config.yaml
d_model: 256
moe_layers: [0, 1, 2, 3, 4, 5, 6, 7, 8, 9, 10, 11]
router_score: "sigmoid"
routed_scale: 1.0
scale_expert_input: true
init_std_router: 0.0084
tie_embeddings: false
batch_tokens: 262144
train_tokens: 2043000000
steps: 7794
dataset: "wikipedia_en"
Below are experts of layer 8 (counted from 0) of a mixture-of-experts language model. Rows are named gate (a neuron's input weights, with its number), up (a neuron's input weights, with its number) and show model dimensions 0-127. Each number is 128 + 24 x the weight over its row's rms, rounded and kept within 0 to 255. Numbers have three digits each.
Before each expert's rows: "comes after" lists some tokens at least twice as common just before its tokens as in all text; "gets" lists some tokens that make up at least twice as much of what it gets as of all text. This comes from a sample of Wikipedia text that the model never trained on. Tokens count by the router's weight.

# expert 21
comes after: "A", "S", "I", "C", "E", "N"
gets: "A", "C", "S", "E", "T", "R"
gate0:147131102120163146198136140129121155122109178101123125113116121156134062116147157146150174137131130154123136148103179143081101095111090126105110105142085113116120126106123135172141154125116109098107125147127088114131083190115152123137133120139125112152165123116160165133108123100149105112116132141138152140137131159140159117119125144118148156111113110077120125134120078130120138128068
up0:115145123137128116087149166112136140191141150128136118128107088125124121122116133097108110138137108088099142177143127139168149135091141141122139126124110091134124152135146144120113095121136146149134158132151119147130158139103138127156162162107110073122101091125106051133150176120121124092131098099115124115106119109067120138095154114133075148123106106122079135151130133100115124137138
gate1:117135058076107166116100142103105134171122132115106153077176124138113101109117108141126143127168115122127114150126155152101108095104153131133136140159154119133117139215114132160101152124141149114098115141142165171136138140142122166120110145139119154121147154168153124098092121158109122096123134125135101128157087146187136103128153102088142127134099099122124093124116121117118105160140
up1:129090131083130138146071140163105140164110136096142155104120129132126119133152141137118108143121109125147133153152111095125165158145119196129126145146150131144121128134108096108123060089110141143131148106164187113148089113156176127116112132151157142115106147118159096123106181152093141147153157121119156137142147085181143143127118131146130120080134133074133097165110131116110102124077
gate2:134158102113124150191088103134104106136128094132084126130129132160110186162150134141149149126148115132080134173155143127141163113180163107168129127135116118120109135149150149122103146096130138134154121130121096141120136118082111109101120143133181109134186107138142137146157158128137174123113134138147149112153136117148093136132140129161158070098102125128159152128136146131112096133123
up2:142145085115128087168119115092127143142093089116158155127134136129143134160102171134096138140126152115105159099145150130115092139133136156094133153150130107142121089110136130100136132142149160111156118109136134132079135171111099168112097148178134129180120159113126103112151094099101127131128140055121166112126123149143114121155137128129185108143119107123102136161113142119140120089135
gate3:185115146139138100129145142153140095126184085141099115115149122129132096068141131134118086141148134084156144134139137119126115089108155119152127132126139094097121126130129113145107142129112099129096102138099150137125128139122131107102121163121111139097155147125104136112102094131064110100133112100107130101150181104153120160135152119109111116122114055142144105158135106108132165128137
up3:097125086110105146126159119136138126180083128155169131142146144149183139168150114130090167080104136118080109111109094163112113133122091114109148123150169120103097145141122109102147173131119096118137150112148100149155121124124140090156107167108092115163130136157115161160139157176133117124148129106109129142149174129101100161135090130132098104103124104128103166117116078144165152118129
gate4:175154133132113116146095104100065117107139127117146113136159125114113105101179140143150120125163105104109078128101130135172134103128159092165159103154129148132122131127122172160103132140116125131139118116169135142150111137148123142109110087183143113155159160162116150111166049110134176166104127144134114118094154177155149153144173139164113164141154144134105106139142140145121121119131
up4:161119171151117146133123090131110136094143116092131118112188115117156136114123102099130099097137092178109104141115146101181155120170152162128124121159124103131149126155143167123136158152140117133132128142109153147133114125173106134133119091142124074114150155178118142150136124145088120139093084144126127133128129108141119135142170107161143161146121113150089134130111137110137102089128

# expert 41
comes after: " ", " (", "10", " −", " +", "11"
gets: "1", "2", "3", "0", "4", "5"
gate0:138109151097112118088135113077175122140080118099107142159107127110157162095135129088120155122129140158155136125114129102160076083151132142151120089084132116149094156142158109131096145082134155121133149111144141141114124137167137110145159135117149135120185119077129106127103153126123138151151092137131108161105168120184112142154137144141118114140171129156120110097129092115132129135140
up0:137117098182120088155148126067092131143166128168066122122139115143157098119085092172132093100126104131089101148146122104113118138157112054133082133144172125112139159082148101125146147118107144093118137136143129119134146130168164139125097110161143120143115117130141094119149062143124153147129103109115142083130130129127142132105135109118131146134137147145111159151114124126082109148108
gate1:120095090092106172122118137150117131136065126120131171087119135094145117122177124101138135118144161117160128105159090137145113118132168173138134127158129142111151125136157108139096152137121146154140102125132132100158094140114137140095135149182121110091141140138140119095101144094149098137143093107066119096141113139143135119147099106166116084132140119132127072103124143127144108111097
up1:150131121100154135148146103158143095120080160128108118059142096102123087164107131096094097090131136110149133130071135128166118111075132112128124110127131123102118055099084148119121171112093169102098161131132167115128115178127106106120107152105128165112196152144121137124082101148140125082115128136124137138159113122112112113128111131105171144144126125100111082149123107164096164128152
gate2:167127134157125067143125151135108109128145128184145166182105171107169085112129107099125151151142131104102134090131137102108137119091127136095076113116091116139140148118125164117187160124147152183142103143137094111170125129083148164110097117164138144142138178129143130122142087114149102107134153122103183132135159117095123118128095134156108120100130169114157140134155142140117082112133
up2:119088168113134102158141151148070127124124120159119116138113106121140167123124115138142147118095116121105124116137108126141130139116125154103134126146116056151120123142157122105152147171116114118116133126159125125151146114106126146125106115129150111182106171140160137168083109118109125132080144094122173109146193135109108120119126173116117090154134151106139153134123101154141110110144
gate3:165122156142112140163142123116106081099132108105162175163170093128128149106133138128153103143163141168105096151154110119120126164120129124091160114166123094140090129094126155132139135124113154136090149116115112134099128164135112120133128146152147147118158146084144153123132103129134094151103152107124067149139136130144123125148159149144144135060163112165132100159149125108110092115126
up3:125130092166140159117136104124145143128165140140130124145114113117180113162125130149121110170130138128137126126142113109158160125126107147111134089151086143095156107152129127123138134089157099160142091147084104135167148149158123116072141159174087137132145141124075124127156114139167136129127115130176147150155129099066167118156136131097102163137122104142141139101162161125098138123113
gate4:144119076050108136109122135115124124140106109126130134126119156128128091131114164135109139118119128133151132141104111163114162152121125099104122116080163101154123108119112127124131172153130111150139157118143158121135151122152140140129137148133115168106109166150132166092076131159102185129125145116170104120104147122150145152130120151146155165118143165151140117092138123190071105091136
up4:108115143081160186101109161127174097137108102077155172121117118112162123145135103109129117140116169159166153099114159144112111114131106165113188117149130111140141155155142147117140111138115135128089128088111121136173074160123096131164132134118190115156139092108112124123161145135101127094134117150151147127164114145099107101128135120158071102133130144140127122151111156138119142128127

# expert 9
comes after: " the", " of", ",", " C", " in", " and"
gets: " ex", " pro", " Ar", " con", " Con", " Pro"
gate0:073138117143134131117180110153150151108134128122107163132133092178117142146121103081145176177191110111157083117146118089129129149139122141104105095126133134108080098141101140136144125148111070125126143122113102093110127159123188120123124108091140161145131145118159132134122157119168123157130125151092122125151156115169140112133152129093136136141085148120118136141099112092123112093114
up0:142132117146124121124093150155148126087179140106146142123098111162145113142127073107133136158154164118100108165110094115099170129125121143075108141107107132129110106150095143131123126155162144141136098124153089107102154115138161113141129164128153103120137126129125156091146138116186132147160090123132122145143121126122152120117150132132117153176123109160134150149115158060091117141131
gate1:153159137073103110110097086134138130130109113088129130148131125106152138142136103142147100157111106134126116155126153125139136175111158163104098134130102087171141092104111127131097132139157122114138115150125190152114174110151117140140181115148128128150155167150103145131120109094135109095121144101084152104122094115154096113125082112118116108112145162147105130150175177148170166124146
up1:122102124140149139167102164096137160120163081112104133140154122111134165146125084148162195143165132143142118123123160118129096090149134110174134147129106116099115119138129137160122122180120113128124109062140125134157145146147123123132114146117162162127106137139112081111127105163132120089128085135129107145146095122100135148158110149108141138126123151093123143147141131172115147101126
gate2:145149116163123154144077125154141124110113097134103087123134116127145123096131145147130130147140129141124131094142097139121130115107152151173127113124122084121145101084103119139128130129097139138148159142121134150129139128126132174153094108075134095195127134147138088147153135101145107149128117121163113077152091112159112164117170138129142125100101111105137163136082121123153149145146
up2:057083142143154188124136116160089124118102146105091125076144150146121088112135100088116152143144121110137110134156140098163151119152137107104107105108087162140163126139129129159117096154186106167088128117106142082083174165139117150129123178076136150095106133135103108128092110127157087159169155127123134151148124075133151150157117139132146141123106142135124099097179110099105125115098
gate3:112173144144095079120116122138125113126185162121091135170144141082149078120129114154167114149137155151152105142169145087154136109114120147104115125124123081123117125114121158140131134147141177114113098170129123105148104108085128117131165134137140173103091135088048135118138136096140132144147100107115169118115144132166120112105106130123096142110141126146184118165137138122148136138122
up3:170113155124134100129125182087143105101104113138102104137102111149130144149154099153121142136103147130132086165108119163140137136130140153121117110161140113117133127164136127193129116073131156120148100167103112113141110134142129137114184113166146156156121151176158154124106128136135095128112142103147130143115144144131158105117151100121140127151145110179092108143120127121124148095136
gate4:074131093122158139114128142115102101130132137125156148120093133123127130122099120144149126114133094097117117168133155170146176133176117176139080139113126106166133090117124148121150105135089101134058174098140157156092132118134122164158107169139108129086161149153127125122156159164090097133153148134104130113132101118121114116133124087134112132129110133144142126110146152128127125119128
up4:116115153165154156129141140112121161132118120111127165123138150150142133140162145144155127147103119114135114144111152120108136108157126149136119144048121138139132134123141207159124138112091134104106151087137170141123136164133142148121138128170102137157096156076141130163104137127119147107105087156093138141121118103156104140120100061132103137116117134120140118122176100124099106164132

# expert 31
comes after: "20", "19", ".", "–", "18", "′"
gets: "%", "00", "22", "08", "25", "23"
gate0:172160184164099151170115108126115099132168132122146148134103125124140124082127136109125118099085099149140084159153190163138127151140146138146142127159106087098079135145114114200126115139122126096130161124114151107189078130141125132068160130122148134107143103082171153112146096117126129101088127141059106142166131158154138130134133169143132167098124120140109139133113090122103178148114
up0:144135154161143175114108108149107137047125172129117106111121125130112156122131147092094132139088116149108109127132112166094121108124119150138113137075137079142143140108112132141143168174113158140120107146110138135170141115156112144122101185112138093139123109125151148132147132197127139110094131099142086110197103124134128139068141164148125180083104129127121108169119114103134148134120
gate1:092125091129160111127118142110138128148128106136145144089116129126111156117109131165129116144112118125158102098154087134126100188125133142124114130158138130162124142131118159109136085095100135143090093117171131115131128099147137157128096142105121142178114108140107129133138123135121135134098140127150112124148126160138155114136096153120148143124081101103132137113156098119099082123140
up1:137133115112142115122081131116130135116112158145165050137140134111116160103123171117184135128128114098143087077149099166146139121098147129115127104111131144119112163137159135120137119109105159136093092143145123129125137136119124102133116104104111164133148160118105083185122111136144137145069121095118132158116093102121118139163189129087177123136163157112093109116154136138184149103155
gate2:127155086073131121114180125116085151125102138145127088119135100169138120103142145139095157127141118131129118124130115121106096115144082117135141109165132117167120145177165162157122109072092161084078143126166136190124126159142151149104149105113127151110149114171122145110135087130134179138163118140131142053126122144113150113127158148105136147124172078104109129106139140124119150125121
up2:132097098108160148117147155088144124152112106123130146133127123140100130115138170123104126138082109121100120118194126125081128150117121185127105149144115118130130107144122069145121125139123108108171111137127157144129150076137110174121106129126108085144105111120112170133184154099109114136134156141134150139127176168125139133093181155121143133133087143145141116114141115140115129120106
gate3:162116131151124110100127140149124121166148156139152150141143111150122112145120109137135153138154129104162118170167139121126150120155137118100124145156128095107150136135155149158086113112136147102093119112173156122110122129105105098140149143155136148140163125153137111136154135092142134129156103114133111117124120098103146144099142115162183119099085110100120129142136125108154154121160
up3:195097124126095080113136169175145144182138131112141143106152122091134121109104168110130136084113101126177129133119127139150145134145114151093144156102123127114126148120149151127133108171135161144100116137102139144088154158132120101163146153109145127076130110120089121128163134093159126079130103107112106118095149131086118102114063107118118119123087192161120105119133152163151151100123
gate4:158158145092103164191133139168086118058109115141088101101124105134150137110124118165129133125153109104150178096179167083101102105130131164110148117110138124115110094131092117117110113112105100123141130150105153103134154136106110125172148113162138121118153149062109143141127095122150144118112092093093128130112078146111096123142114141105118166146161156096152142140147146154167119137061
up4:154148136112073094158168164126111143086140136096110152108154157102133111080132120131132138124146089147148191139143159127136103181081131134109136133115135137096126072114108104107109156143118116155138168133141124105106140111132161115141141129091121154106098199098111125123183110104139116117116113153169102133138064121148092135142122135125123086110171118128128119131147143128139102174095

# expert 27
comes after: " |", " J", " K", " R", " S", " M"
gets: " J", "em", "am", "om", "on", " S"
gate0:114147124119117085166134145147106094145148132139174136164143201177122119105108156133132101095101144087129146153114081121119144129124152106116094144172153131117135120142123144133145094090127128148138107112119131135120162123134147106094138103115120164136140099098134133104142135097073093145170119135169113163139131153111161141162107132091151136177101104096102105129099147112120150137124
up0:155162141132117146152095135113133091134135109127105170151090127117154136155126151149093149164098130164129178109127144126165150123127146137074110115158152113141139128143124150081145126103128123141107110174144114106092135127141132121097112106122125116122121148120148126132150149077121134149173118193158149139082106125075158163144133130129121138096120124144116164085134136140100154116155
gate1:114135147108104121129134140100169164092121128107094125148126116133154133125149147128130147154132099115152163109131157105128169134170121233167082160130107133142125158132108128178087096115142070171147117148111139158104110074124135158126162128127103131097075109154132148166093106165164144134167136133124176093146135126128129111138126139076120120130105159146151140130105138101141129112096
up1:140118124131173135118179132187115130142121123162135119119135126142179141147114138135105151127132123142120174135177104174178133103164135133113158078158155113101125099120111151072116141172163139176136129181129132108150140133088099128109092138163133131088184131134138099163149094094143128153097133150142127146105135111112116136111184100163099109125117098142091117123150144154112111156128
gate2:082156100136165137168178168082135113139110114122155126185131141115112107126128158125118120128139062104168127156116148125108065096082123140110157121129149174126105158130145164162129094108081138146135158141136113154112132103134120151105123183120163145116150147150106142102131123122112121122120134108097126140134112106124113141121081132108144137148139146155113137098101157151133080148136
up2:138088095121110110116121099159121127178121145090120117139151108120093147123126147134127162184128119148125094129138149116135144116132113065115128144137085101116128130145096133103103107097173114108110149091134147133132128141116119114124120131112108136144115123127139164126146145131158102151091121134118134139195101148138149085173131115117084149139115114129138135133135108112127132100126
gate3:110085119153097167125110111139149107171144148115116128142175113089089124125140104135138169134126143098110148148141158140125080090162113094115117173116063116154111098121124150087173114094108127145128134147135125134140137162103154084158116148161110157140133113110131135113095138080158149160088121144109118121166128113115136135139114065125179131164116123100140119144120145143139129177165
up3:116127185126143120107134165190084149118157127148103136120148121128160126148136162092143137156152138136112159087118145129179164128115125114099147103130127116136127094161108141151147188144103099140065107129138136143144165123130145115139111127105175137066140135129113165147147145121110122136119148108131119152130099083103125131120152141130131175115148168134129084108139085173080113118102
gate4:156087102113127091129139183115154142146141101120116095120104138125105129118149150116139127182098085143093107138119093142113132125188142128173095097108086084152138158115128101109140113073102177102117073103124087142141131135123163083135145093087071105130076133116096154138154121146120158146142133166111120129098098160136109155134108126148144115128116114135118112122150134137117130150079
up4:113140141122091113141162145140107116114131126094123075123139171143135114110064160123126110121110147089124101102127150149126113129137113102095125177149162142096116113166111101111076140112137163159120119110143108135128151114128146114106072108082189165147153152189154127115118124140090128126128115157119081111160113117115143152137150143140138149113151151126112120133154139102101118127112

# expert 39
comes after: "|", ",", " in", " the", "In", ":"
gets: " ", " (", "(", " ["
gate0:163116117170120116088092103129145114101175117133079134079117144125078112098099077121137121159144117157119158105172115098121099097124113111177122154132155095161154090168108112134077152117117164135126110108107140154145101125137131105127114140137129098121131136146153118145153137160135126140158103119119154096125136180105127118139116080130116096079134139126095128152129127114130173124080
up0:151101129145115124111113082132153119105172106122133102108091158128133122118138085121162156135104094154143147119158124118120138090127124146112139102124137121167166122141127066161107128140158168114142109118109137156139162117126125151131142140133150091112151133130134152159107168134116130165167102093116121090166128149089111176136135092118187112110138138169143132158146112104133157142071
gate1:095096093120106131132141167170165143168144129145150117165087090118119111132143115108120121108123162127144139126110136136133151109127091136151126141125162142093115167117118160116117145139118146167129108120116171139142135115117104110157146144161135145144100139105152099096089144139111138168160109107131147157092127194092124151111139092134143134171150135136116117123101133138135107141086
up1:117131120161131140129123159112130140175117144164116140161124122111113115091158157138120151125117148139119123091205101105125171138143154097084112131137117105118168137129093139142110092194110143095095171136101110110140122104119157133109155081106116102134065129111099131149132137115145130119128088113145102125149110165115158126097126133094162138153112091130138102133140137173114145143154
gate2:184134109128113133113107090127126147087102131143147151129115136150105135159145137122102127124102128143098158136154133166118117108098132206151149161106109128130116086108153202072134105147136119127103159121152138126157142107143135146141128159153122147109121150121140108136154117133081125156143161094100128134126123117143116119090147125136144109119129109145099107132115139160167122114131
up2:136139114118130142124144114125125125131166153143124126149138126110148130118158114093157128144132157136134125126101126086106109123153103157128124108137132130088103158068072073142131125139159170137136106164101106107098125144119142139111168083141099136145130129109113145136120127136143171101074091158163134154114145126170128154132120133107141144183125163090133165151124088124107117189150
gate3:110145157071128111134115113107118128130101164119160165159113138121153170130172092128119115156154109141140124114121103123152084126113098109135156123158187115146105161139148136113103135130146142135148137103090121123147176110100130138106125161125082114107087130130122156139140110142142134101091098120076103124098084168152130175130150166106126133107136103143122174109109138129121110129091
up3:159135101165095150140122110118131082110072163120119099137135134126085118099155170131143111093145167116135115164151130104111138115111133156087135127097121147158137126127133082104185156190113093118121135130132111121135117170165099133136099116129108102110132143102125148115114166131144182137165112133156142123144142135122147131093138119123147097087124163126153087097124094131131133158172
gate4:132142115099099110120133107137120089132111136125112131152134151111075125104083151124138129148135093146126140134098105104153126097165152185081133106097109137123071151103098105083115128145105119170129123104121097137131130107122134093171125125188098127150140127122138139116149161153116112170158095097121133151119152137144140134116127106118166080142126096108134150093141116098152140106167
up4:130113093133161122141140128125130128139115104132166149129092110121120134112108161103129135099130120163093136088172132160098137114142122032161115143164156154132118112147150124113118169158082129137123129134129144132144140132161121122118087124107145089139127125126099117078145133107102137083120151120106164176125080163131137132120124144126177120124134125084141127152069140175075116136126

# expert 18
comes after: " the", " a", " and", "'s", " was", " to"
gets: " p", " b", " d", " c", " D", " ch"
gate8:111144105105086107110139152146128129093105088153148123129127129173113104090103151158087138119102120171123104176119113168171166141142146130126147153164134136113123141153134131124089116114147151123157131137119125163147113139124138131122183090122128112100131158151104115122134138154148105116122144098174120088161137181136130145122130143136154162128131137173166087129131155115079123131134
up8:126167176124106124130123128183084126091157143104148132140114111119122121122110127162097140135118153119097092122103131104140124152156168073156123128143162085092112141149151145074110110105146124122116123104149139153148175107139097128158159168130151135116065121106178134131100126115125120105130137148144142110116135123114131133133130193088102147127168126132153151141116148103139117157113
gate9:129110143110125115158161107162092089155124107125139098109159060117141164181115123104094116144121132157126161153177098135146112102104140139135153090133126130117110121131137172162068093173157127115123122130121124117115112144074084130145143118145114157109136149116156141119128145127119127119097132117099131175078119108120136144144097132083170123128155139123117106079181110121145186112122
up9:096143143138168119120137167120140118141130124100134153134120138180109179138163129115107154101159148137143105085080163094144081124115146146120121148132105117163141112140119120118142088163120122125123130136116056133170107177124118148180139098089130107130140130150159139118149125149128152123098134095124107196141139138139146108092109094154133149137169119137103123134134117116111153114065
gate10:100155118154112116124103149157102158109151109175125109141117086113117138110098112113083133143151103107079124132168118095148135138128111090116097066119121111126180178119149088143096134108101152109139172138112119124098110096139136145132102102122161126136124128143072100126122115148104111104120138098122118139127138133090095157136116140122146106159086107191100141181124113135190180157171
up10:148115105117144084155119099155140160106118125159130103141139116067162129122158099110103091130142132119128116174109119116129144123135147161154147120177125156138136126129161150139153169118092125068156099110126096133101152154129123163133112148110137166138144142141122105096126146099123116153095131176156148129116144089135180109124157132152071161080157149152162141099142127124122110109161
gate11:087105129152146098112131158116090137166155118122058120147135144125071121141112104089130152110150111134156124144174096129122154116158139151124136102138112090102159134131105154134112107143150098102125111133153158150136138109130086140119156161108105188129122095126139120116117103116138122125128131172140154124134102142138127105144116176132155145155141094104152121152158150110062095149165
up11:125112117114108141126116091095157103076128138134109107158099083094157158127125166131137107151118108151153134127135093159119119176144140118158102150109083145128107153132121149124168113130110138123136138105113105122124123119157110148138139093137105125124116105154131147129129110135112146085139139101116146131116110087142127112159131160125133069110098153085124109092124102166137116095086
gate12:148118139111121155134112140143122103124104080104137136124170130132106129091143155109158136124124148177091156117125099129110114116089137153107114107118151131126131117116139133162131139140097104133124102152108146176159134161097140180079172145106145119178133138129113148128149088110112157126094145140176140114105179115151147118113158167118107106167122150128121127174089131110131132111138
up12:091128126141107155146128109109116131139131139127118111108145127108157171137127127110161175131112150099168092093096102110139126130141125139168096156129148135162137152139148138110154080087144129113130117122106106110117168125128119173180144122133114129149152114182114129093112107146134129122109140069148128126121076126128146133121145134127129147155137120113102165111129121115148116129105

# expert 6
comes after: " |", ",", " (", " the", ".", "-"
gets: " M", " B", " P", " F", " N", " V"
gate8:138129105133118115141150120082156101128123157131104141108120093123122112158105129161139141144105107182150139143125141133130149124103116130162153151147112139123117105091127103099123146141135135113089112101120118159105115104105156134130158096132089111139188149106163113128120122132131116088103162106140097098100124095094157108166115133160145130101110112168132135108113167141161133119160
up8:147095165110123107126171097145148113142109131146111106130144118119104145148136102154158072119108149158152130119160092117114136177104124106130132082107107107129176152124152101149134127142119137152147126136144127082133122081134121102160136114128134171114123073100110143149131160137136111109164109097120098049149117133081141124137171091110105110111167095094117108093115148172075131144154
gate9:141102156140155153176148138081136143144109142131154133151115129113119133150129143151127108144199132156157131128116109092122106130165086159104129150096119094121153082144154145133139138114115135138179124168137155110149135166124124134118133134135123112163099135114133152170141175151126163115115143132122150103125138096066138137095170092118139091131189203096133112105136155139146097112149
up9:116144127154114136144131165112121147078136153104147132086127126152166089154101158117166107143145183145116114157124151128149128106127103162167138136093138128120101153128172145172112146130099130137166156125094133125099152173111123136109159127134132167120134116138139151132113156153146163118136094143130091108140127148097126122118145118119138111077161067128166101152118154141123093120087
gate10:133113120135138125161109139089124145093137106140130090107085113141146089103136135149120127103151146135115145135163135142100121160096084114149109127121137097160156110138133132099125084166126101127129135105147135139145131093089097171162128109114094105146113083180098149115167149097114164145101166129121128138114152127070092129103148146112124111138124083182112118167115126117099121124116
up10:127109125184156121135143074177093164120119079130134114097094143125141094128175117098165105119150112136165114111120143136135131129100098121142135084139106110157150143143109105137135117130123127141144110104146102145139143123100124150117077086160148123145126149125124097119155109100140121111117104157120155146075126145077107167116112087126125102186118122165122121130117107168117149098113
gate11:106133119098125150111108090144172170112136168126133096143178149113186121096114139117139141149158127127102091175165128100149114136097139177123154170146180084142137128111098106132124106157097185109104149105132152135120124151128138154110138117132086164101130118133122134161154130101075114138135121142076141116165129153169126134090122111109146102153082107116109080147120140074155156088136
up11:145160085138124121150121116089141127143143124105118125110115152121117121145114126128131160149066125107155136133115156121150140141172101084143088089100124095122103106130155182087117141094097132151149194177116101091143140175127130127127134143092177151137106113137162104118095125135131114091101178104118135093097151114112082133145115149100129155101134134107126115110159116136154110129149
gate12:122117161133101141163139093079148134094098183129139125093135128103112106135146160092170141122139120141095131136148142155108090101143126141126146161094109114108113110121100123179138167109142133085137131120154136159120099181147146145131080113062132131162133143124149097154169144168166102151098150143121118167160158085107131096097101109103123118063122146069138141155113129142146144106132
up12:131114107153143082141079134121070116116162132151103125182086145152154107179164118086168116137103138129114143134175130112091111148141147123153146154101071114094131092065153110126117109123147147109105143125179138129092126135141119124113129139113163095123144144117120141116143091133111128131151141142088128133117169102129143132128131139154100110157124174131120144137115116142151158142131

# expert 15
comes after: "-", " a", " the", "==", " (", " and"
gets: " l", " h", " s", " L", " f", " S"
gate8:090163127143124135082100086130157159108119138124073147137135157112146112115113145191154130148101149113147067147100118127144144132167141114143067142117148124107109089146169138112118111147122162148107125138104139126166122149139124139132124122116130130127131122118125159152123079123119134119102144157153144113165165158166127105137139148117115127160141137122107098132151125101108135151126
up8:161123109135096112160145136128092069126142159074129099139115137088120102122121095146126122121101150109138145109138133151123134092103121153160168148125142098062151136128120139138094087116126129121128091106148152082133160090100133136116139190161147109161168135090146107138150101127146068150154141117126160148150101140115129094106143140152120097118112095105127100122101078121101158137123
gate9:127126152114092104141115090117139125131130154115143117178125130141104152149134088134183105126120163071136139124144148099148136135187140125104108121103119127118120146083163104119135110113123175137122118122122129076141143107160127096140090128140130183150144100168122092112171126122148093131124134133167132122134156107151169110170148121163125127098149163117136095156112101114134110139146
up9:133136168070125140119105108164111123127140142147147135140172109132084136116168126106146111133155141131149128138134107132184083147141135095119112151125118138121158139142162141134138141093131166126103114109136127087105135092134125131127131082105150178192155117087103088109101097086151126155126097130113127114127080127133140129096153161124114139155147164097132126140122107105154110142110
gate10:156136125134145119122152165125125191101164117099116162127125121156157120162114119083136141140118120147114135155145128114127155124117137087161088124157118117102134131127078097122133141194131108163155136111114087091135098140119144153111048086131099133107175111189107123102137085142090127143116133121154137169140133139094139106091106124160128087143170111142071120116150127100151131112133
up10:126123131118132139173129119137126130122125122140135132138112146149154132154164117091094139125126177173141093128149087108094162162130084150171090144141158159077132141104097125149105142149152104135094127161124105108136106150133128136113072155070141126141153121124112154138128129157181146143109165137131115126160111127071095157135107140120141153122123121126130139117124129086092111146173
gate11:103102092112114099132134127136114130070126136149100129111139117161153117119118101151132174157138164118101135136136116114137104137169134137117157134138117092092139114118144168093095143140136151148135100103155129135160103096123129135130105152117154090092172091118116107111137133108137110126126128147145092117144134147105135109131132144174157116122177106178117133147121094111123153099143
up11:100136152109148140139116146148138174073157141142166145116118135113171104101113132129108107157139118184117100106086137150113117089121142110135133105174139107156168138138113142173146144141153122129137115131126122124094119130111108173095111150101150154097145125143097134097105151175142100134111098163166092135107098154132123132138124118128176153163155070152122106137152115115136149117167
gate12:135142083148146155118155086145117125126102115170117152091079091156151150125090132119152101103115107085084135106074155137117139120133158147148146139131136135130130150144158116125160135101171163088122139119111149074122114133148125124122129127126096150102093123165165151108100159121143134123111084102127138105152128123175148128113122135096115104124113102123124096125144074126115120106110
up12:137110145123094127132132132113087076130146160121079078142142122103109122115160118187149133138132142141131104141170154094150102141100165178129099113113112120131113149162134156109097108085128121155125112130143142134095127107127133098097142143106112116208119167139124152129103086117147140104147090116164092127131156175130114158167121141156131144136114148121163208143184151095132097165127